From a checkpoint of a small mixture-of-experts model trained on Wikipedia.
Training: a variant of SOAP for the experts, 453M tokens, 9406 steps.
Below are experts of layer 7 (counted from 0) of a mixture-of-experts language model. Rows are named router (the router's row for the expert), gate (a neuron's input weights, with its number), up (a neuron's input weights, with its number), down (a neuron's output weights, with its number) and show model dimensions 128-191. Each number is 128 + 24 x the weight over its row's rms, rounded and kept within 0 to 255.
Before each expert's rows: a language model's description of what the expert responds to; "mostly gets" lists some tokens that are sent to it at least half of the time. This comes from a sample of Wikipedia text that the model never trained on.

# expert 41
It responds to: A single lowercase or capital first letter split from the rest of a word, e.g. d-esserts, d-irty, m-asonry, M-orkel.
mostly gets: " d", " t", " th", " o", " w", "-d"
router [119  92 110 125 121 132 110 112 145 177 129 180 140 123 130 132 119 132 130 124 119 139 110 153 134 137 120 137 103 177  73 143 107 132 151  96 172  99 130 148 116 146 140  58 136 149 153 169 118 141 116 133 148 146 111 143 128  74  90 112 107 148 163 158]
gate0 [122 129 153 122 162 138 131 140 163 156 102 153 113 147 120  93 127 138 168 130 156 114 178 128 113 133 137 108 123  98 130 111 156 154 124  99 159 143 120 122  97 153 114 152  87 181 172 176 143  91 105 122  86 128 154 190 155 161 138 110  98 118 126 115]
up0 [135 139 183  77 113 159 124 138 125  83 133 123 116 165 138 147 114 135 104 122 134 110 147 114 103 106 162 122 142 106 129 104 100 119 154 155 165 117 111 109 123 116 139 109 132 115  95  98 107 135 146 127 109 132 142 159 109 160 145 102 127 154 128 125]
down0 [105 134 108 128 117 166 138 117 189 123 176  94 136 152 148 155  99 151  98 131 151 137 137 157 129 141 120 153 158  74  89 124 144 116 116 146 108 150 137 116 123  75 151 127 125 111 160 123 128  88 126 125 105 100 115 115 147 114 135 128 138 103 159 138]
gate1 [138 160  91 108 161 115 110 127 110 109 143 102 113 139 133 173 139 145 119 116 111 135 126 166 146 162  90 125  83 141 152 132 128 120 156 129 135 117 122 137  98 117  85  90  74 148 143 139 162 172 109 144 186 123  88 134 128 113 118 110 117 113 153 147]
up1 [141 100 103 144 115 138 154 123 117 153 130 122 123 115 149  95 120 139 125 147 122 107 171 108 133 116 106 140 145 124 104  85  90 165 173 144 179 114 145 129 130 106 155 143 108 145 121 122  85 147 135 133 116 116 128 151 144 131  83 131 129 106  90 104]
down1 [118 120 128 141 152  76 141 143 119 124 143 130 142  90 126 142 127 137 121 148 126 125 125 137 117 117 155 123 138 136 125 101 129 129 131 149 114 132 140 150 146 178 149 156 131 144 146 132 104 133 101 181 142 178 150 151 150 146 117 156 110 145 148 118]
gate2 [120  86 123 106 112 144 122 132 134 150 144 166 107 131 120 111  97 129  93 119 154 110 115 110  90 132  62 155 137  67 112 126 128 112 117 116 131 125 110 133 172 137 142 122  86 148 141 133 161 153 124 134 132 132 144 137 112 129 140  97 158 117 112 106]
up2 [ 99 138 137 129 102 130 171 116 128 164 104 133 111 155  89 142 132 126 141 138 156 153 158 128 120 107 125 153 112  75 153 118  84 161  95 156 144 122 130 123 150 165 101 158 150 138 151 102  90 163 109 127 152 118 154 108 102 162 134 120 147 150 150 128]
down2 [152 122 185 135 125 114 160 162 141 126 133  94 101  80 113  88  84 163 186 128 127 157 131 154 133 149  81  93  81 113 144 136 102 121 111 125 159 113 143 163 146  85 113 144  67 157 129 143 109 137 115  85 110 115 135 123 142 115 165 126  88  90 125 123]

# expert 43
It responds to: Pronouns, relative words and surname endings starting a clause before its verb, such as he, she, who, which, Ripley, Palacio.
mostly gets: ", who", ", which", ", he", " who", ", she", " They"
router [ 97 114 101 152  89 128 147 157 129 134  96 154 174 101  93 143  86 105 120 109  95 138 106 128 157 132 108 103 120 141 118 150 123 121 168 123 134 142 169 165 150 149 134 137 158 107 144 139 119 120 132 136 156 134 118 158 148 119  87  96  95 130 179 150]
gate0 [140 146 145 171 119 165 128  83 123 134 102 136 147 107 114  94 139 113 118 126  69 107 156 129 141 152 132 150 167 107 154 133 136 110 134 141 114 137 132  90 167 105 145 139 154 105 108  89 134 129 109 125 134 131  96 123 160 117 114  97 154 132 185  99]
up0 [128 144 130  85 114 121 175 119 157 164 110 142 142 109 141  73 120 116 141 101  85  89 132 127 148  47 145 128 122 125 168  76 144 121 106 134 156  92 110 109  99 102  96 152 125 131 179  81 115 127  78 111 118 149 114 143 134 152 130 109 132 107 101 143]
down0 [142 128 102  93  81 152 145 136  93 140  96 114 117 137 124 164 153 126 121  99 183 116 144 144 133 134 115 162  93 132 122 161 117 143 130 123 136 127 110 120 135 117 179 111 132 136 115 175 108 172 161 147 133  91  90 143 151 105 127 130 116 113 145 136]
gate1 [134 119 126 110 140 101 115 116 124 118  93 142 127 122 119 175 141 130 147 110  97 159 105 156 142 121 122 139 153 143 108 136 160 124 153 114 115 110 102 118 157  97 102 132 140 122  73 131 155 159  91 112 116 130 127 125 103 119 107 111  99 116 157 127]
up1 [143 156 110 154 137 111 101 113 175 124 157 133 129 133 103 136 138 103 158 127 111 140 156 111  90 158  96 147 157 130 172 127 121 135 109 165 189 142 135 114 143 135 146 110 120 141 151 148 169 162 119 162  93 151 106 108 124 129 112 114 145 145 145 131]
down1 [143 147 121 149 144 167 108 133 136  97 121 122  86 141 152 127 129 114  98 109 166 132 166 132 117 128 148 154 149 134  90 151 153 141 178 158 153 113 107 129 102 111 132 115 119  97 145 115 123 112  88 123 142 173 146 162 157 131 122 113 122 125 160  93]
gate2 [139 114 106 152 129 138 132 121 136 103 118 143 114 101  92 133 136 105 106 149 180 104 149 142 123  68 123 116 139  93 136 116 138 117 144 139 147 149 101 123 197  98 202 124 146 132 185 120 135 124 152  90 136 118 144 137 115 164 122 152 120  70 103 126]
up2 [172 106  99 147  96 114 114  84 164 117 107 147  89 115  97  93  81 134 119 109 185 153 167 156 129 161 133 107 163 122 174 113 175 147 110 116 130 112 114 122 153 134  86 103  98 153 152 175 146  99 185 125 151 150 101  98 126 147  97 117 132 142 178 109]
down2 [122 146 134  83 133 138 122 147 114 139 126 113 101 125 173 128 166 140 169  95 145 139 114 116 126  35 146 118 125 147  84 139  94 121 148 126 115 151 109 149  99 106 127 121 146 153 157 158 115 126 123 130  94 127 145 106 110 100 196 140 140 187  93  89]

# expert 5
It responds to: Word-initial prefix pieces such as un, Un, pro, co-, mostly in music articles, e.g. unreleased, (Unadulterated Mix).
mostly gets: " un", " Un", "Un", " pro", " (un", " co-"
router [ 99  98 107 125 104 136  92 150 152 161 131 110 142 127 134 128  90 114 138 113  75 134  95 159 177 132 125 157 127 129  92 155  73  88 134 132 171 117 160 143  96 132 134  75 168  81 128 151 119 120 130 122 107 135 115 149 155  86 115 119  83 151 155 158]
gate0 [136 147 160 141  77 109 142 119 148 185 164 131 154  96  97 151 104  86 138 118 146  87 126 154 105 130 134  97 100 132 129 105  73 124  68 141  77 107 124  86 120 136 119 106 122 129 103 118 113 114 126 143 117 107 135 146 115  99 142 143 116 118  91 146]
up0 [129 113 112 138 144 112 166 113 129 101 148 134 132 112 139 130 107 105 144 107 137 121 120 103 128  92 105  96 127  82 104 194 104 117 108  92 161 103 168 124 128 108 171 167 111 112 138 168 148 151 107 120  99 122 137 165 127  95 132 115 141 141 110 141]
down0 [149  80 114 135 134  97 107 140 107 134 102  99 147 147 122 138 145 160 124 109 145 154 106 109 155 106 124 121 132 130 125 119 141 102  96 124 134 118 105 104 144 102 113  88 152 125 172 132 145 133 133 157  75 151 144 126 106  92 130 157 154 153 178 137]
gate1 [ 99 112  85 136 158 128 106 128 171 147 111 133 145 110 145 149 150 107 129 138 100  87 134 122 149 118 120 114 111  95 105 146  68 113 160 152 164 124 139  85 123 142 123 106 112 146 112 122 118 120  64 111  79 138 165 141 102 124 136 126 144 145 111 148]
up1 [143 129 119  86 144 123 139 159 109 136 129 139 110 112 136  76 122 123 113 136  85 133 126 104 166 126 138 101 142 137  93 118 124 121  79 140 133 147 140 112 136 124 175  79 113 108 114 132 146 123 175 112 107 141 128 124 155 100 143 115 132 111  99  97]
down1 [112 138 107 109 173 146 168 143 138 120 110 129 100 111 108  81 140 119 150 140 156 139 139 108 164 107 135 119 130 139  94  91 119 116 108 134 139 147  82 116 155 104 125  97 209 118 122  70 129 112 150 138 138  92 112 141 111  96 169  88 165  73  73 124]
gate2 [102  89 120  86 114 123 113  83 135 162  86 153 159 109 153 174 125 148 111 124  75 148 117 143 137 124 149 163 105 118 123 158 107 123 152 125 128 171 131 117 114  92 168  90 148 135 138  92 140 117 131  99 134 136 144 155 106 124 182 104 115  77 127 120]
up2 [125 139 116 109 114 144 147 122 110 118 146 104 106  98 103 129 150 145 100 127 122 121 113 123 105 100 124 123 102 181 140 122 143 150 173 125 115 139 121 118 125 110 129 136 140 140 141 142 150 165 150 138  88 158 132 145  87 109 119 107 106 111 118 126]
down2 [130 125 100 138 149 144 112 110 160 154 161 128 143 129 119 130 179 126 125  74 104 115 116 119 133 131  83 103  99 140 126 144 120 111 153 141 156 131 116 138 114 145 132 113 184 117 116 161 160 144 151 152 115 122 105 115 121  67  87 110  57 174 117 168]

# expert 46
It responds to: Verbs and linking words right after he or who in biographies, e.g. wrote, became, served as, was named, is considered.
mostly gets: " wrote", " He was", " became", " said", " “", ") was a"
router [ 93 125 127 160 117 102 130 142 131 109 111 142 150  99 115 141 123 103 133  99  70 158  95 137 182 118  99 104 145 146 116 141 123 118 166 104 154 169 163 156 132 142 120 111 148 112 144 141 114 144 178 156 153 191 108 150 133 138  98 117  89 141 153 139]
gate0 [128 124 128 176 109 123  90 146  96 127 144 105 116 156 160 115 130 115 134 121 119 111 122 132 136 128 134 139 117 174 135 132 155 127 205 154 124  65 166 155 133 105 140 106 110 128 141 145 145 154 148 128 112 138 152 142 101 141 142 165 115 109 155 137]
up0 [141 144 109 149 128 142 126 127 129 144 106 169 151 149 153 115 125  85 151 147 124 118 161 117 128 175 139 109  96 134 168 110 131 116  95 114 169 117 147 143 121 108 106 114 131 109 126 113  96 126 134 111  97 127 174 150 135 113 164 130 114 150 113 165]
down0 [124  91 107 102 112 137 115 131 152  82  94 141 140 123 109 150 141  98 152 140 115 154 162  94  99 153 142 145  95 123 122 101 128 138 197 176 137 124 148 119 171 190 144 100 113 123 103 133 155 149 110 104 105 125 156 141 151 139 168 113 136 140 113 100]
gate1 [152  80  97 146 149 114 133 148 171 116 112 165 108  95 120 129 113 143 116 125 137 179 129 129 175 126 119  93 124 105 138 159 135  94 127 104 145 122 149 131 150 112 107 105 166 137 114  95 135 123 136 145 133 148 124 135 128 145 145 109 162 155 158  98]
up1 [142 115 143 142  73 160 142 165  82 131 159 121  85  89 158 144  80  86  87 112 122 115 128 174 120 155 133 138 161 124  96 118 123 159 169 102 124 132 114 120 118  96 145 107 132 171 156 112 123 101 169 188 115 160 105 123 106 122 137 143 103 114 158 120]
down1 [116 144 203 128 169 118 165 131  73 121  99 173 147 129 132 158 154  89 143 160 137 131 156 149 106 111 133 115 132 112 136 126 111 124 111 155 128  94 154 135 105 148 108 161 144 151 151 101 121  90 132 110 120 122 145 101 135 130 132 126 116 156 147 156]
gate2 [168 110 155 146 138 151 150 142 105 156 101 154 105 107 118  89 137 160  98 123 117 125 154 155 153 134 133 133 173 103 162 114 133 136  94 142 122 127 147 128 140 175  63 142 146 110 160  95 127 132 153 133 171 179 140 138 120 136 148 160 127 100 132 120]
up2 [137 124 156 147 145 148 143  96 144 100 146 115 137 121 123 130 133  92 119 103 170 137 114 156 165 118  86 158 140 132 141 103 160 155  62 128 137 104 169 143  94 133 125 155 113 165 115 153 116 145 155 131 137 140 160 116 140 123 118 127  88 150 141 101]
down2 [107 142 129 138 167 155  84 119 126  81 130 156 175 129 137  88  85 139 132 136 110  96  91 121  98  45 136 118  99 156 141 153 137 105 133 151 165 140 170 122 158 129  90 126 182 163 118 137 105 107  80 111 105  76 125  80 111 123 145 111  74 100 122 134]

# expert 4
It responds to: Common nouns and object pronouns in running prose, often the word's final piece after the or his: him, them, relationship, immigr-ants, sweethe-art.
mostly gets: " him", " them", " relationship", " property", " movement", " evidence"
router [107 102 105 155  91 136 134 162 137 149 119 141 133  97 137 153  86 108 131 105  72 149 112 139 147  97 130 115 159 137  98 139 115  79 177 110 106 148 164 161 133 193 157 105 123 123 161 161 108 130 152 135 139 117  86 146 151  83  94 112  78 161 159 162]
gate0 [141 151 108 114  93 131 129 135  58  67 116 160 140  84 149  77 161 118  84 160 109 155 132 156 128 182 115 151 132 110 138 104 110 163 142 160 138 123 165 117 116 146 131 116 142 153 142  85 154 147 171 177 108 109 171 111 100 115 143 167 142 105 136 109]
up0 [122 126 128 119 143 133 149 116  62 124 116 130 104 145 169 102 102 134 128 100 157 123 130 106 121 107  94 129 109 107  95 128 128 126 169 155 104 149 107 113  94 120 158  81 108 103 168 115 152 118 130 141  78 162 123 115 111 126 139 114 119 141 117 116]
down0 [149 119 126  95 130  85 174 122 114  75 135  88 131 109 117 113 111 142 118 176 112 108 130 125 140  87 123 178  98 122 127 117 111 119 103 131 115 133 127 107 176 133 147 122 174 105 116 131 122  96 144 145 141 123 111 159 119 129 134 110 140 101 125 124]
gate1 [150  85  90 107 146  93 100 188 125 145 107 128 118 149 119 127 153 142 161 128 186 131 126 104 131 134 120 170 122 109 100 156 145 133 118 128 154 134 129 132 156 107 123 121 113 126 122 103 114 118 118 128 142  97  89 169 120 135 130 143 119 140 104 101]
up1 [128 127 173 138 158 110 124 172  97 102 150 150  99 132 148 120 145 168 164 156 147 128 143 137 129  87 165 128 114 125 153 122 121 181  79 137 117 107 147 140 160 143 137 130 138 120 139 111 139  99 128 127 150 103 162 156  87 145 157 127 112 164 129 116]
down1 [168  97 116 151 105 112 144 137 125 127 115 129 136 126 128 144 107 128 120 156  75 139 117 104 132 156 147 127 112 152 145 147 109 131 129 165 139 111  89 114 111 138 161 167 108 100 146 108 117 141 152 133 147 109 147 169 113 112 136 149 156 129 139  90]
gate2 [138 119 133 131  91 136 129 145 102 140 157 134 116 154 146 170 143 117 127 136 115 168 171 159  73 142 113 130 140 118 156 139 114 171 152 108 100 156 104 111 100 185 160 120 125 127 147 141 119  72 133  96 118 149 142 159 157 115 155 105 121 163 149 137]
up2 [135 163 137 165 152 115 129 122 112  99 129 129 145 111 128 108 164 120 133 140 133 152 137 126 106  73 108  95 176 119 147  97 106 112 138 121 143 134 169 152 123 140 170 114 100 167 110 165 144 136 156 188 111 132 112 157  89 101 107 122 128 114 134 112]
down2 [108 140 136 124 123 117 127 117 147 143 147 183 159 115 149 127 158 157 139 134 119 166 107 134 197 160  90 100 131 109 163 135 138 171 144 167 151 151 159 143 113 113  87 133 105 119  86 135 123 103 148 131  96 115 160 148 116 104 112 125 138  92 149 154]

# expert 39
It responds to: Prepositions and verbs about broadcasting, releases and companies, such as on, for, during, sold, moved to, was released, FM.
mostly gets: " during", " sold", " moved to", " began", "On", " FM"
router [137 122 129 147 136 104 101 169 171 164 111 135 146 124 124 154  90  91 108 105  83 148 118 155 175 130  91 139 136 141  89 163 123 100 158 118 165 137 140 149 101 122 130 113 163 104 148 161 127 164 184 157 159 110 113 166 145 122 104  99  91 160 162 146]
gate0 [139 180 117 154 118 108 112 119 147  99 155 127 134 108 113 121 134 110 132 117 131  94 130 111 135 101 125 128 139 142 161  78 108 100 166 101 110 122 128 124 141 107 152 141 108 151 125 148 141 150 132 111 128 119  82  80 109 146 116 131  94 153  68 131]
up0 [143 111 169 115 121 139 155 142 104 114 119 180 123 153 142 136 114 167 121 130 195 111 139 137  83 116 129 153 105 122 127 163 155 105 109 151 130 111 161 106 134 103 121 126 123 138  81 110 111 124 127 106 133 139 158 145 153 115 138 141 108 120 117 103]
down0 [114 132 105 151 123 101 159  96 105 123 112 178 133 142 117 140 163 108 107 131 111 137 130 133 101 110 100  96 151 107 146 138 100 150 102 154  96 106 123 125  86 107 123 151 150  86 134 111 132 148 161  89 105 141 126 197 129  76 149 131 153  87 150 125]
gate1 [127 159 139 140 124 126 102  73 131 139 194 149 105 149 144 105 153 140 144  90 119 147 175 139 137 126 114 134 141 158 111 130 114 139 171 143 107 116 143 109 133 117 120 111 123 106  63 153 141 133 110 163 165 117 111 131 169 115  87 140 115  96 125 155]
up1 [171 127 122 146 120 147 130 108 131 116 107 126 132 147 110 106 139 123 165  73 135 124 137 118 129 149 109 157 144 132 140 139 148 137 138 108 155 140 145 162 103 124 167 150 185 119 116  74 108 170 158 161 143  71  81 129 123 154 146 159 150 139 137 131]
down1 [167 104 132 132 124 120 152 149 126 120 134 136 121 125 127  99  90 110 101 112 156 147 175 178 152 105 115 148 138 101 120 101 129 136 158 113 120 140 140 155 141 150 111 128 122 117 126 121 121 155 140 146 153 104 144  73 164 136 150 108 123 147 130 135]
gate2 [156 158  93 125 171 140 141 146  98 130 173 118 115 118 107 137 172 135 132 102 141 132 126 128  87 134 159 128 105 118 124 129 126 122 136 116 136 168 130  96 121 117 124 133 165 105 112 166 168 108 149 102 121 114  97 131 151 140 151 110 122  96 147 142]
up2 [110 136 159 105 185 116 129 113 148 126 181 116  93  69 122 148 126 117 140 111 163 108 142 112 117 134 200 145 132 116 107 168 132 188 121 115 132 155 115 132 143  87 125 161  95 101  99 148 123 150 122 116 170 148 154 149 121 138 148 117 141 157 117 110]
down2 [139 115 155 120 118 129 144 127 105 114 138  80  91 128 120 112  51 121 132 132 119 135 135 102 108 118 155 138  98  99 149  92 103 149 131 137  76 119 142 150 145 101 138 131 114 120 168 122 130 136 167 116 122 148 105 106  97 181 131 143 102 134 107 105]

# expert 32
It responds to: Capital or lowercase f starting a word, often after and, of or a comma: of F-isheries, and f-urniture, F-almouth.
mostly gets: " F", " f", ", F", " of F", "-f", " | F"
router [132 149 127 154 109 122 117 158 142 170 116 135 128 122 122 176 112 103 144 113  83 146 118 154 146 120 144 131  95 139  90 165 150 119 176 121 160 153 127 134 108 134 127 119 167 125 149 143 103 152 150 143 121 120 135 156 121  93 103 102  99 163 165 143]
gate0 [136  76 137 123 143 158 110 135 178 151 117 114 154 107 119 116 165  92 141 135 105 164 176 135 123 153 105 122 118 146 146 124 113 115  96 153 151 148  81 144 140 109 157 121 132 126  99 147 122 108 126 118 157 168 161 127 135  75 134 157 148 121 167 121]
up0 [ 84 154 159 114 139 114 165 163 122 134 198  97 139 121 137 139 106 110 105 123 108 126 111 162 119 102 126 112 121 121 105 122 155 140 100  99 110 138 107  86 130 109 105 107 177 105 150 138 189 119 141 105 106  92 115 130 145  64 158 165 127  92 159  97]
down0 [115 131 130 118 118 111  95 125 129 126 151 146 121 147 138 110  91 116 117 162  97 112 107 121 136 124 119 153  91 156  76  91 160 130 100 149 103 136 164 110 129 138  94 124 147 117 124 149 147 123 193 166 162 105 100 137 120 121  98  82 118 138 114  93]
gate1 [117 134  75 117 169 155 132 162 157 108  91 113 125 131 114 111 144  94 128 104 152 123 130 114 150 153 131 130 110 114 142 163 149 113 128 134 158 113  83 121 102 156 156 153  76 124 191 139 110 134 102 150 140 129 119 132 110 132 139 131 139 132 107 102]
up1 [165 119 135 146 108 103 153 163 129 117  94 106 133 117 159 153 108 159 131  98 114 144 110 136  58 145 167 110 159 130 127 106 122 145 170  92 121 128 117 173  97 101  88 132 154 141 153 156 106  90 162 132 106 102 154 169 146 142 123 123 126 114 117 151]
down1 [163 130 147 112  70  78 101 135 109 118 132 139 149 155 139 163  99 143  96 157 133 141 135 160 100 144 118 155 104 157 114 136 104 131 179  98 132 173 119 136 100 118 109  66 156 129 172  73 138 120 136 134 141 136 103 111 156  98 157 144 147 133 114 126]
gate2 [122 152 139  89 149 107 158  95 138 122 137 134 136 110 127 117 169 100 147 138 140 156 110 144 170 149 140 125 146 175 103 117 146 110 137 113 143 153 130 109 112 126 140 154 132 185 141 132 101 138 112 119 160 103 146 131 112 198 140 127 127 138 133 146]
up2 [ 96 119 155 119  85 105 150 148 137 155 123 132 125 184 134 128 173  83 121 147 130 127 106 154 126 167 158 124 138 152 143 159 122 108 126 137 115 150 139 122 165 138 195 144 114 152 139 118  84 154 131 120  82 142 129 155 109 126 116 168 108 160 106 155]
down2 [125 127 160 103 139 148 161  93 105 129 130 117 121  99 105 133 149 137 196 128 118 175 145 156 108 146 151 147 131 165 120 125 121 143  98 157 135 102 137 107 161 106 138  94 118 114  93  92  96 134 101 155 124 136 162 140 111 173 137 151  95 105 162  73]

# expert 3
It responds to: Adjectives and nouns right after a, the, with a, has a, especially size or degree words such as large, highest, small, an area.
mostly gets: " large", " largest", " has a", " high", " at a", " had a"
router [115  93 133 145 106 100 145 148 137 154 142 125 114  90 134 134 107 112 129  98  76 146 124 144 126 147 123 136 143 160 117 122 126 108 164 121 142 157 145 136  84 146 149 112 141 111 134 143 125 123 155 141 133 155 103 131 149  98 141 111 108 169 138 148]
gate0 [160  98 129 155 145 131 102 125 101 132 137  80  89 139 147 106 170 139 129 133  83 173 142 144 132 134 109 148 120 164 127 126 113  83 146 100 170 147 129 104  78 137  89 180 118 126 133 123 138 166 125 141 136 132 142 145 121 102 113  88 126 126 146 113]
up0 [106 140 112  89 157 156 132 135 167 124 127 146 119 123 124 179 140  98 114 128 186 110 115 106 127 138 120 141 121 135 143 144 135 145  90 118  97 161 104  86 116 150 105 134 141 132  92 110 120 121  95  85 126 146 167 169 135 168 129 118  92 121 137 137]
down0 [150  67 157 122 130 127 141 151  97 137 125 110 127 126  95 129 146 125 130 211 135 147  61 177 148 137 107  99 126 110 150 152  95 148 179 121 152 106 113 111 166 117  88 105 125  81 178 134 133 139 132 151 172  87 171 141 146 110 190  96 146 133 153 172]
gate1 [117 156 118 116 128 154 148 152  77 120 177 152 136 133 145 147 140 145 114 123 163 110 156 128 167 144 169 142  98 143 132 147 154 143 186  97 117 167 138 138 172 153 142  87 105 118 111 104 165 115 126 135 146 135 144 132 133  92 155 117 107 175 124 115]
up1 [134  92 135 131  98 109 125 128 110 120  78 149 142  95 103 155 171 134 170 103  89 120 122 129 108 136 151 145 150 116 133 108 110 156 150  78  74 165 153 129 119 128 161 126 117  95 109 138 119  98 179 161 123 121 147 142 151 101  95 113 123 106 124 138]
down1 [ 92 111 102 144 115 110  89 110 139 120 164 171 154 128 137 123  83 124 144 158 125 104 102  94 122 119 150  89 176 126 152 104 157 127  98 167 169  92 147 133 107 111 151 127 132 143 144 120  70 125 113  84 169 146  91 146 112 117  80 136 119 102 138 132]
gate2 [112 123 115 125 150 137 144 139 121 110 148 165 119 128 129 105 127 155 120 141 135  93 140 176 159 137 123 119 131 101 132 110  95 129 120 167 179 159 159 155 138 108  87 116 120  81 142 131 131 124 101 162  92 130  82 136 117  96 126 126 157  77 126 118]
up2 [137 108 129 133 149 145 105 106 145  96 152 133 151 166 129 129 174 156 113 172 132  97 129 141 110 119 108 157 124 131  85 125 117 129  95 131 139 164 113 135 116 148  99 126 166 136 111 133 149 136 119 132 134 132 115  96 119  99 100 131  98  99  94  96]
down2 [ 93 122 133 152 138 153 125 116  94 128  99 130  99 156 130  51 139 146 141 140 126 144 112 134 120 146 111 157  82  81 137  92 146 121 151 135 153 139 153 122 155 128 121 127 121 129 106 133 118 115 142 138 165  95 103 123 109 164 159 135 133 137 133 130]

# expert 10
It responds to: Opening piece of a verb or word after to, modals or if, e.g. ab(etting), ret(ain), oper(ate), re(cline).
mostly gets: " ab", " if", " rev", " to f", " to s", " the b"
router [129 142  92 157  98 111 133 119 151 142 155 118 114 117 123 160  94 134 134 106  90 151  91 136 169 120 139 165 127 172 127 151  84 109 146 129 155 162 177 141 120 152 129 116 135  86 144 119  97 105 156 170 129 158 125 126 172  96 123 110 100 188 161  91]
gate0 [148 137 119 159 142 153 166 114 117 139 113 119 108  95 120 165 122 122 138  85 135 134 137  73 154 137 112 104 107 168 112 133 108 130 131 144 137 129 137 133 122 112 120 126 128 106  91 116 163 161 124 128 106 133 139 144 145 117 107 152 137 127 117 125]
up0 [171 128  60  86 103 125 147 166 136 156 114  79 134 119 151 155 150 145 149 115 115 158 148 168 141 106 163 144 121 140 134 142 101 132 147 152 125 161 169 150 101 120 134 154 140 112  88 103 130 141  96 121 158 123 146 117 142 141 119 114 125 146 183 132]
down0 [125 120 133 124 135 121 140 151 124 144  98 130 136  79 144 141 135 108 110 132 163 183 122 121 129 118 124 101 131 132  71 128 179 110 112 153 107 129 147 104 127 144 114  99 144 107 102 138 116 132 123 103 145 115 169  91 130 137 110 120 103 124 135 133]
gate1 [ 90 178 122  94 132 125 133  90  95 114 145  86 162 116 130 120 153 113 134 102 137 138 151 112  68 148  96 148 103 124 101 143 165 115 158 113 135 145 113 129 101 116 151 107 171 100 150 105 145 100 174 179 158 126 178  95 154  74 127 156 101 144 136 176]
up1 [119 125 140 145 149 137 107 129 136 131  87 142 129 141 100 152  90 146 127 136 136 116 151 131 113 135  93 125 143 132 120  82 130 135 132 129 120  98 144  92 129 144 141 130 110 135 153 127 107 132 141 156 106 109 128 112 155 138  97 114 161 119 163 126]
down1 [133 108 127 142 105 169 172  88 150 112 146 134 149 129  92 147 166 160 161 104  78 125 170 144 100 137 121 102 119 117 141 135  45 100 114 129 101  88 142  81 138 154 139 133 125 136 108 139 138 137 106  96 140 136 137 104  95 120 145 128 151 124 169 143]
gate2 [101 138 111 110  94 105 129 116 165 141 111 100 117 130 125 100 121 131 134 124 158 126 114 182 148  87 119 137 130 141 129 176 146 165  93 128 117 132 150 109  88 111 128 135 132 133 101 117 115 129 129 167 124  94 153 124 141 130 108 166 107 100 125 144]
up2 [128 120 103 136 175 125 130 103 109 121 161  94  95 132 145 124 117  61 119 126 119 139 142  94 117 125 113 156 105 130 146  98  96 145 132 131 138 150 169 129 118 116 114 122 169 106 118 148 147  76 139 125 164 109 128  94 108 161 121 145 176 130 102  98]
down2 [127 167 149  76 178 135 200 114 147 110 109 168 161 121 117 135  99 100 128 140  95 141 108 130 108 143 114 128 157 139 137 143 134 145  99 153  90 113 166 142 125 129 131 107 139 149 156 140 125 131 122 121 169 170 112 112 137 161 142 153 145 162 130 145]

# expert 47
It responds to: Inner pieces of long Latinate words after a prefix fragment, such as inex|pl|icable, int|est|inal, transl, applic, electrom|agn|etic.
mostly gets: " applic", " abs", " transl", "ogn", " eff", " ide"
router [ 87 118  97 135 102 106 153 145 134 146 146 162 120 118 129 136 103 107 177  79  78 116  96 127 142 140 119 172 111 138  85 133 105 111 133 142 118 147 142 161 101 165 163  84 147 110 161 128 123 141 147 124 124 109 108 145 136 100  89 115 117 133 157 109]
gate0 [130 140  89 133  99  58 103 157 133 162 187 151 101 105 140 119 125  84 149 126  88  84  83 177  96 103 132 134 124 115  89 114 116 148  94 147 142 133 115 132 142 134 103 115 149 120 156 140 130 139 147 161 144 135 128 151  98 154 122  94 121 130 134 120]
up0 [101 151 165 157 151 140 133 131 132 142 148 117 100 121  93 121 133 162 149 146 133 142 122 121 104  76 132 148 165  76 114 143  95 112 156 102 156 115 121 151 143 189  92 130  82 139 118 143 157 157 157 124 115 117 151 192  60 157 140 180 106 102 124 116]
down0 [129 162 150 123 152 123 142 107 147 111 149 115 108 119 114 149 133  91 136 152 100 155 150 124 111 121 112 147 135 141 130 125 158 161 101 101 118 106 120 141 119 115 120 142 104 127 126 134 137 157 120 154 152 146 163 130  94 135 115 160 133 104  87 150]
gate1 [186  99 130 120 116 133 110 156 144 139 166 145 149 134  99 113 152 146 134 176 112 141 134  68 109 124 113 171 116  98 117 150 138 122 136 156 114 129 105 133  90 139 120  97 177  95 169 165 113 116 144 139 122 120 150 153 131 135 141 161 114 129 123 132]
up1 [127 110  70 127 144 157 123  93 144 159 157 145 150 168 116 138 145 121 140 134 138 156 141 145  91  77 119 104 155 128 128  96 115 145 144 101 150 105 118 115 173  97  98 154 129 112 161 143 119 141  73 127 117  97 128 120  65 107 146 146 111 135 111 152]
down1 [148 112 121 131 102 130 141 139 108 111 164 155 159 131 146 153 150 131 163 114 147 138 144 155 205 129 136 122 147 182  93 119 149  66 113 105  90 137 145 148 132 121 152 143 112 126 121 117 106 138 102  99 126 102 175 162 140 114 123 118 119 177 128 104]
gate2 [127 159 146 147 159 153 198 161 124 128 134 150 160 155 112 131 148 122 121 109  77 148 183 136 159 138 122 108 134 130 100 153 114 118 118 148 115 110  70 132 145 156 120  91 120 128 143 146 139  80 154 147 151  97 119 111 159 120 110 166 107 145 115 144]
up2 [140 150 168 130 119 127  85 116 125 147 119  86 124  98 112 107 119 150  83 126 139 142 141 105 120 122 151 143 184 120 143 102 122  87 114 121  88 157 167 124 172 126 196 151 138 135 178 114 116 119 190  96 120 161 147  99 128 152 127 122  71 142 141 156]
down2 [133 129 134 110 119 116  83 142  93 167 145 122 127 139 123 169 112 147 148 137 139  82  88 126 127 121 136 136 120  94  88 136  87 120 127 145 155 165 137 102 114 130 115 167 131 116 129 104 116 105 147 148 149 156  92 111 164 146  92  88  91 158 119 138]